From a checkpoint of a small mixture-of-experts model trained on Wikipedia.
Training: a variant of SOAP for the experts, 230M tokens, 3733 steps.
Below are experts of layer 4 (counted from 0) of a mixture-of-experts language model. Rows are named router (the router's row for the expert), down (a neuron's output weights, with its number) and show model dimensions 0-95. Each number is 500 + 40 x the weight over its row's rms, rounded and kept within 0 to 999. Numbers have three digits each.
Before each expert's rows: a language model's description of what the expert responds to; "raises" lists some tokens whose logits its average output raises strongly, later layers aside. This comes from a sample of Wikipedia text that the model never trained on.

# expert 26
It responds to: Mid-word syllables like an, at, ar, uk, ak in South Asian, Slavic and African names, such as Sabatini, Mukherjee, Madurai.
raises: ".", "ward", ",", "/", ":", "ome"
router:532474442498523612533542454446452465532552561500523582490447530464471463515531540454542443521497534445589513497471543455484501518548424557530504486498491520451445502431547553480524495492525479495463504527532469478531528585563456548519524483523473475510458566554492486484468504565487451539
down0:509455575477504547519562457527511512459520525524465515479450482462475550531454527497459505483454453454512427485570520520533467527437520499551514537544436530493478482457531568412464534482502484529489552507487564481500491517549465486585454487516589594478467433481487569507414469549513523476
down1:545512532513505530491561485496611500476518463523530458434469499540455516499468504481583548593512513520553511548490512483573502488516547481496423438456430509485550493500467480519532535485442450534508600416552494481517542478533480526434519492546583453497488488512492456557506455527460486549
down2:430461513470460508462584517567549452545426476543514446529475500527528479396516512514573522474608499513549488494519526528532404517537492486491485495494489509570484567504466575490508480494502557517509504427548486519512509491450458486469454494509506525415460551518485499518522436476466581479
down3:448571479480549480517500533482510557491482457446533499545519478449497538427504510499492512489628521505502465495543496537642548475475476522483498493461438469489512444492519526564454480521488464534500470446461522487521529521549431459485507454529561551574526437486472465518442524558506527566
down4:446472519555430502454504447502518456519504532485492522507537523498565531477552404542481514482445405527563500482527488441527510515494556507488570455492511453514537571509558553566548507464570562512615451459507517511549527481500468532486584539544540505508468530471507530489547526530535506516
down5:479555498535462527537488483493427525461519453529507524494517578585481500471526455484516480549454498406477455522504524456483534526544520481529482525463488451485495487586622536448524508498509509489519503490459589543470462569468526480481508564558473508510567457539479415547542436445532488491
down6:506529546541520515548507493492488492445479432461525561494544409572530510424572588566498571557474532490531513525573541526498540441582514450496532426553459490468521438576479504539479515506515461504534500483510482512566476502475449520565530509516450551563531492456483466527525518482503502507
down7:510486474531526545468541520536507475475491478430485478515480502528486407468509565554508475463434426510440500531522473542545451493495509489546566610516501515541498520447477542516572507471564456486457423489464510483483519454507538459544492534479471444546513491534376422571526499531474500497
down8:488495548481499520534521532534511479569563441491452467442548445504453508484482431440504557448407429476455493517500515441577538447502505496529501398451489482495527426478489496536560497520507518473472493547502501544520496549488528513431504535490506478434493538496574413457504529514572492563
down9:559536484440515503555551555518492416486422471467482531495533570470479518553511470434472489490541572546428471425441480495474578492487509506533501521526423482493539521541554504534489620488562526545519487514475591455547479518512517477465547478440488461493511508499478449515496544508452491512
down10:536492411480556460517499492511534535464449475463453525492490485491515463419551478520488502533412459512419522520470432506521463505430516459454517471551459511515539557555462474529518501493491497496442490483509509495496527485564401560476546439463500627546443545512519556549447508501478469507
down11:392519531483461470519520480524466509497490537520513496449549472499487530623468452506472506438485500486403467412518538530481566523511533541473481529547424461502491503516489556553480540530548495519496515579500520441460453506513512515414482503496501518500500473518433443453541463541428427467
down12:544548553551516517507491498483567566473468487454560490517537497495519510520515502527472477492528511494514566472506521487529526445556441455569570546552625469568462487506498512392483449522446565462454532546499502522565538434492446513437477540506529503523519497584515460545476478514502473518
down13:456472446553513511443515470568511511470461498518472482498531507508521526428488513479507459546469441551500556510492485542500421550436512430477529509511525525530514492586484524483483433578474507526448570535468499464525453449440429549513547533543500535417524491451472497491499475452565522609
down14:493471499519400497483449502583484541480509525456539478521535524480548510527525514504544411523459499495502440481478450420518564501513460556441491568475531487538561502501551514419514489458544514489468551575543455522455514462490471570581447508567493486471521483488529434473477517493594486518
down15:529526508497459475504520512602556550510534542511434500526553482504476472307471493601492510434526537545460458507521433550522555530445528518521507541477487522514501461446518493491486512528493496524509494577556465556526502500497478510489509532498530494467535501416473467513452504458519515530
down16:539554517504412506438537510504408504536553532510544514527504456514535494450551571472432560402447454506511512504394536500469525497526513478460483562478457499533485488527569511490521505554499513457528578470501467483479522465513500476550489483519509534483554462464403541477433560508490549527
down17:462486509569591518468519505564576564454469493424525525488488465532469536491543545550540477461461529560510473500497533450479523436479538487552491534480456429579474514493515510502480455489483494521541499486489570511452525457498489487480485451561570541567503561527513573425412461540474484467
down18:491483461532537498393502516515548547448429442460457513504497499499469556441404440484459568531533524514493466507555550517529453446515500550493517444535535468531539487493445536425508484494483495462494473482562540473548487545505511511485499487486500512426409545526445416497567442512460458476
down19:444533500488592461530543482475496475395481519460551528498485515494500527493547494485510468553486521477496460442387494529581495491524533426510467514519513526517427471554509533538524445513492507488475519386480396549528509531527474485537470449506518553578521518539466438474521519468480486446
down20:526488519459481520543439460460530524445452569521556537489532491519441507489433475522541513475478487567448404509545559511594515508483508519517467599507431501485494441452512551497427598531481538529533498508509582476561406528524502468508515513458524503499459520476506486437481505487517513470

# expert 60
It responds to: Middle or final word pieces like -ath, -let, -ness, -iege, plus dollar and pound signs and words like support, due, cost.
raises: "ing", "w", "l", " and", "y", "."
router:516528422496455541565533491518477460552516524529519531520457544509490423514589534411515492510469532429570517492463594482524477507524396582502509473498526515498462527487550537458570484509495473516449470507523467484516503557516482465539587531535487504496480540540521487483495504582506421558
down0:500464485475480507496509462431407693526441472512501485523503504490554516506436492548492485511476423466506478517474508477507497459503487472483499484575477495459490532506454434404500517474451506538496490486541511501482512554462485513503435518513520611443473557446527512516493532547503516475
down1:572537510525510498508495523466550417553476489484466443524537515544550537490471464461458497457495510495545516451500497495452542478444479485494499465449510516476568506439516456476525456558618503425516556450531495503548569590478457504548540515490543581527495539485421536548452483524542544483
down2:465398489490509469462479454541559533504474412522519461478537533551569535517455543571541509503561538394548516532481530551455473540566503556500527525498517527519497546552468566496564437528472483550531503527561511545545517466433441502529458557509536464496470504526455498519448487477471516507
down3:482511474516532450487529472482513537484486501483499507523559569447523533499466496492483474556528537543483492417450447530515529514472513434447492456479442484468566473561512502535478415480525510604535553474447566458505531451520391535509439459427502497530516478531430518515476480541578436501
down4:486534496464492433466556454475531474520485488425535500538558534421551537486463421502499503492490510493476490421496527514524428419469438503478517438529482459494491557494528485479524507478455515509536448467622506473530542483491436533477581542489507502535489511472562616491543549492446513486
down5:496514580539446501547520476543490485457595477525566511407545558521486501503511464536475455548512468514424508479442530475431489542566459423539526476496477442554484535555563435457506584426506502514463487531537533502514475593554536476486471527502520532487550514486501480488494459511540481487
down6:448516464474550473479481466468583451453470502492428521505518458488521509459563580570451504543526430526525512557511513518461496524501500429534519485548522465420509503511505573517536489548532474544523566425430528514458544475459442467573459533512465475476541497589462460491517433511498456516
down7:522486503557521568498501577457504510467531509385460507499490518430584400432481540524460457555506474502532587537523485569508514489531536489525480451451487553547492505571495517462507455502487531475456544561538519538485559505507538535433491490502485524526486490478442479553426447549477536500
down8:468492461544523485449534516601499600517409474534452494461500474488525468469469489469508515451563456539443543575512496444557494491524533444462571490520538502466501493491503529531576454436475521519491507432512460499507460499498516530454515508576528435530571472447432488453493536439548505531
down9:545538527442444486577521520515500436503422492499521504484487478499479498568482463509485444459501539446462503487470418468506584530467464567507466494530527432441534550490561524535527565538530487497465435477511520426559490457525551580446515519453481471520470572492533483527514503571462482574
down10:499537488515506551524532504473486527468545555484491509531490502513567447415523444467516553508478456475446509557535540554536500452546482544489440451574517511508513571571486500476589450481472441464388535463472481464542527451555445580497466455485451504483496528534542459489517531488574511511
down11:484463542479510444488523509534442497496449456576494472501555486512504571600486476579476439497516562478487511428497535489437511536537433471526523539542515437508492485514517576541501493464470503470528538547530521465519481524487452490529507626521531486404478466489424499555563458462502512477
down12:558503544579515448526461517485454544490540444510527552502585483534519496518473506526532485495560582541532516519470489510519583467546474497556542537509526432508502486547429453482518445502514569483506515532457512434524456448530477506466529526468495523507528522654492469513458424543498465480
down13:479457413537475578472541550541545472479559493513439531494545518550518533467526471448439468456447507481475439492539501472482538507475486451534559476509550492499485452593545481511496415481465533487502544442472415506549522481521395481506508450573452534466485554511485456533535509472530489546
down14:482518517554516434490447458552494503499522479509524550492452569455560530495455492505470485486488524442486438481441460485569511511440457471499445469515446508515466516540531561388569503483514495502560552531441496509565480535538483541465431458489547491489580429429526460542442464483544478496
down15:557466514414499488449468537510549521516543438458448491545554564487460450421551509605528542452494445526523463455492524551516491493467459575500555533500549508473459493495522444447530501549462463505524509520593468579508501470451456529498541494505473421541471553512472489513508486454540491535
down16:479505538506534538467579535578494479452540462450505506506514481514533559500549512488435490457509495459514568479503495507408470494480448539456522526446514482475498496564560489497504426573452448441477544463498370456511500467497502484497497454489501446516473493510442532507487569586550563549
down17:516548503546543501493508497481578572456426433456471526491472492496467560517486544524540549470548479488461499468544453513491509437498535468567513490537525459434495502477529554468437506537519426499521455418488522546502511476555477444488540449486533528536542543565552536464466369491469516529
down18:527496464522543492450516539557514489520447509452522474518557455401559520422520542451522548499481504517488498432460452485546477487532535462521511469472510450565511470433477513435506539462486517494553491576541555546450481514532491519465473434407467523518481538524510443545583442505448455555
down19:518574445512555483504562440506414456527495547516489518426554525442554535551565503516542498497458539463517470507433467475484473531555508442507507491505463488518392516565499538514440477506544467507508511433457516486489482542507500485526513406534520528590514519523482481442525555451565479452
down20:576500456434519520528488480444532526506512523511562519446534444538453530549426483494523471530460500475504471559471469512510546531554518508494512535538474546471512383526497496497446548530522535495500530454454453440453490455573542401440539517494488493511472507518592533464506550449526569554

# expert 13
It responds to: The word there at clause starts (there is, there were), plus inner syllable pieces of proper names like La|Mar|che, Bot|heim.
raises: "arm", "ome", "'", "hip", " of", "ar"
router:535535434509500538538533493478452477518522558483531592498473527493474455504527542427538442528461516453581509479518563442507489454495386550502486489512475543473447497417536565453572482499511476513460480518507471474560511500520446569493520495536477468525507528550487480459504510596485413540
down0:442483501493560530545550445484466507471547518485509500530443564439561539520475473575526448441480406552518461582535532500555413537445493486455443470541424498522492498505487476476485544502507435531500502466510539464482504462517547537517497473519545552516489531399478538532476420518465474478
down1:544562472434485500524527466513519466518478449529540452500520457527495503468403520515506522520505528511502458501475520458482514496516476510527424428482397434434478507493517465526482570513478418564534526406498460536556553480430490533515489560477537536519550538485541476554524436540515493411
down2:520460462525502507467506507544491530500488499533579507494518476601531529488504491487555521505513471414540484485506527544523501482534515492474500489467426504442456566536433598528463479479488502454534573518494548535562442580419432496529478537520540489442485468499428522518461451493539606476
down3:536507531429526471565471483553489522495485496418535507535524489457505503433524490449472470567503506517513433467511514506535601465442434482450567477414451495487569477503567514502490448512515514509527554477548495540494584494491457488440563447483516512510468525505444455510475502525482554610
down4:542550502508468505529562536527453481490511453492535482448505507483638555489560478509501475370496525502506447415472485485484510469484473535506551515543510525487518507503579527519542513447453489495523418459510433503460506488453534456453540524564506505490500499562503526452554501570482588487
down5:462496579542478477463462480479475503516578497566532537470525499474535423485455547478452440547510519486432483488492503520430515464558466431606441534474525486489535485528614468527463464438554542492445468538486475497509503500525493434491541426563498511527553491503443491535528500537474482544
down6:484508576531468464532527473541610406443524512502468476516442475524561525501503545538431489459519474527546502554491501470508489441455489489594500441460443459481512418435445466474521514525517495494490532489506510588526477505512498524511462482527513453567588537533529481520501519460504516594
down7:502487511579479480489587451484467519477467483438481396505508533475451472534481517576457524467429533513562548498513451582531584530482561412554520498523555433495498481484513508509533476448511508458424506448503445575520481486466531480473471525502468473554495479512515481527504415517513517553
down8:469378514444500563489488531506464576476478375473472516473469469474512515508450456517463528488531541555435537563553491453506469515403520490548543506515511475536521439511493526468500504504524557512451420506457432551485477519522462514429532530497445449486465480510519512528505440507549537520
down9:518539518470494475583535485499515473489446485502515493439549464477477477579469523554502502439566521529461480390483485471497575553438511517545466478527474438471509528510540461452479508513431476475532523532477555411479528413570541528491498505526521406484471573485540494497546495541504487566
down10:521550462503517467536532479523480523447471529500453508501470514522492513442561386468474504502456477559431469491471518507533505454519477540443563447504473460518469557498477483509556512461474469500433455373520514537469523498565418499503466469426568558563506452528496532504469436514470465544
down11:468493482534447425553556469515475444447527485496488514481504431530480586574458449518546470465521515477473481465466539485490497502489593483526499528522468463499526489561458544513485609470463565544479525492512495480504491464550518517420497584527486522511523512493377484562452514452487452457
down12:507498599505498502519473496499495538502493510507494551489515507461550489509460466496425477437502473405540507552493467483522573425505452462517522511514537449479469450569555522422539431510559581535427452516481511504551513466491394548486541483522487468497564503518503445488489442476504474418
down13:563473420483492516420537482508515555461490492508547548487606548490440476462431456458504469474495534513436437440526513510431497447472472474511490432488516541570445496491557506534554498530454532452511480512507437534548486452466412507530511564486537479413479476478481495457535513510518511450
down14:439530484460467476443542514539527604494463515419546572554460528504514444527467533549439434493476460439464514519499470471466530471502437530527478537526512469487441523515530504466556487491549512512469514521506524501520479538524452588542484415414552476516519431584484463503480533465537464473
down15:528487464412441463500518555520549534472559458513528521478532490533479481413559511518493505396490486517547473448486552484515517502488493483516535576496453463522483477452550460425496466542489477529487457527590434461538531455486529497511573518485465500481522527464471479596506529472566562584
down16:575523497454500563468517475554486491431516480512487481505493489487507458482490539504434496484459513531509509446505503551419506478563563530477560543438496494535484471575554460515510463459459421513469517485436486460449487514423468455558509498466537550535540478407486505552426617510523516504
down17:549505541501601522503562500450491595516453454437495484486472496485526571548547483494503459436500515482542474505551465482515483463519505487558535535472493466554492497479444512468457434504549460469525430428466483478507430403549466538479459474483542594544568528522502487463489443476462491484
down18:458468489543506525476500449541518536497511505451451522509525419461534504508411567552543573481485471458487518472484517519569479474503518511514506412497454486530554480392466596495422460464480499485575548553514555457526485509502492556480462516512460524421494518510504469464534449512408492517
down19:507518504530584514545539473402491519469509519462482490429529500485519537486536553546512536493527511494512482469422451606484510515509540485487512533497549416527494444457481454575517509499501498554558437390510506520480447410534537557486543477529531553503523503497505437520551523527465431487
down20:519489491501444482518482409539523476498432491510483506514514512518458511511444533509492538497474552594529457501490491515540519555481538495489524541511419524475503442460442488490381563580464544487514455511565570502495465478541485447461538538487516414465396486514565552455516521453496511470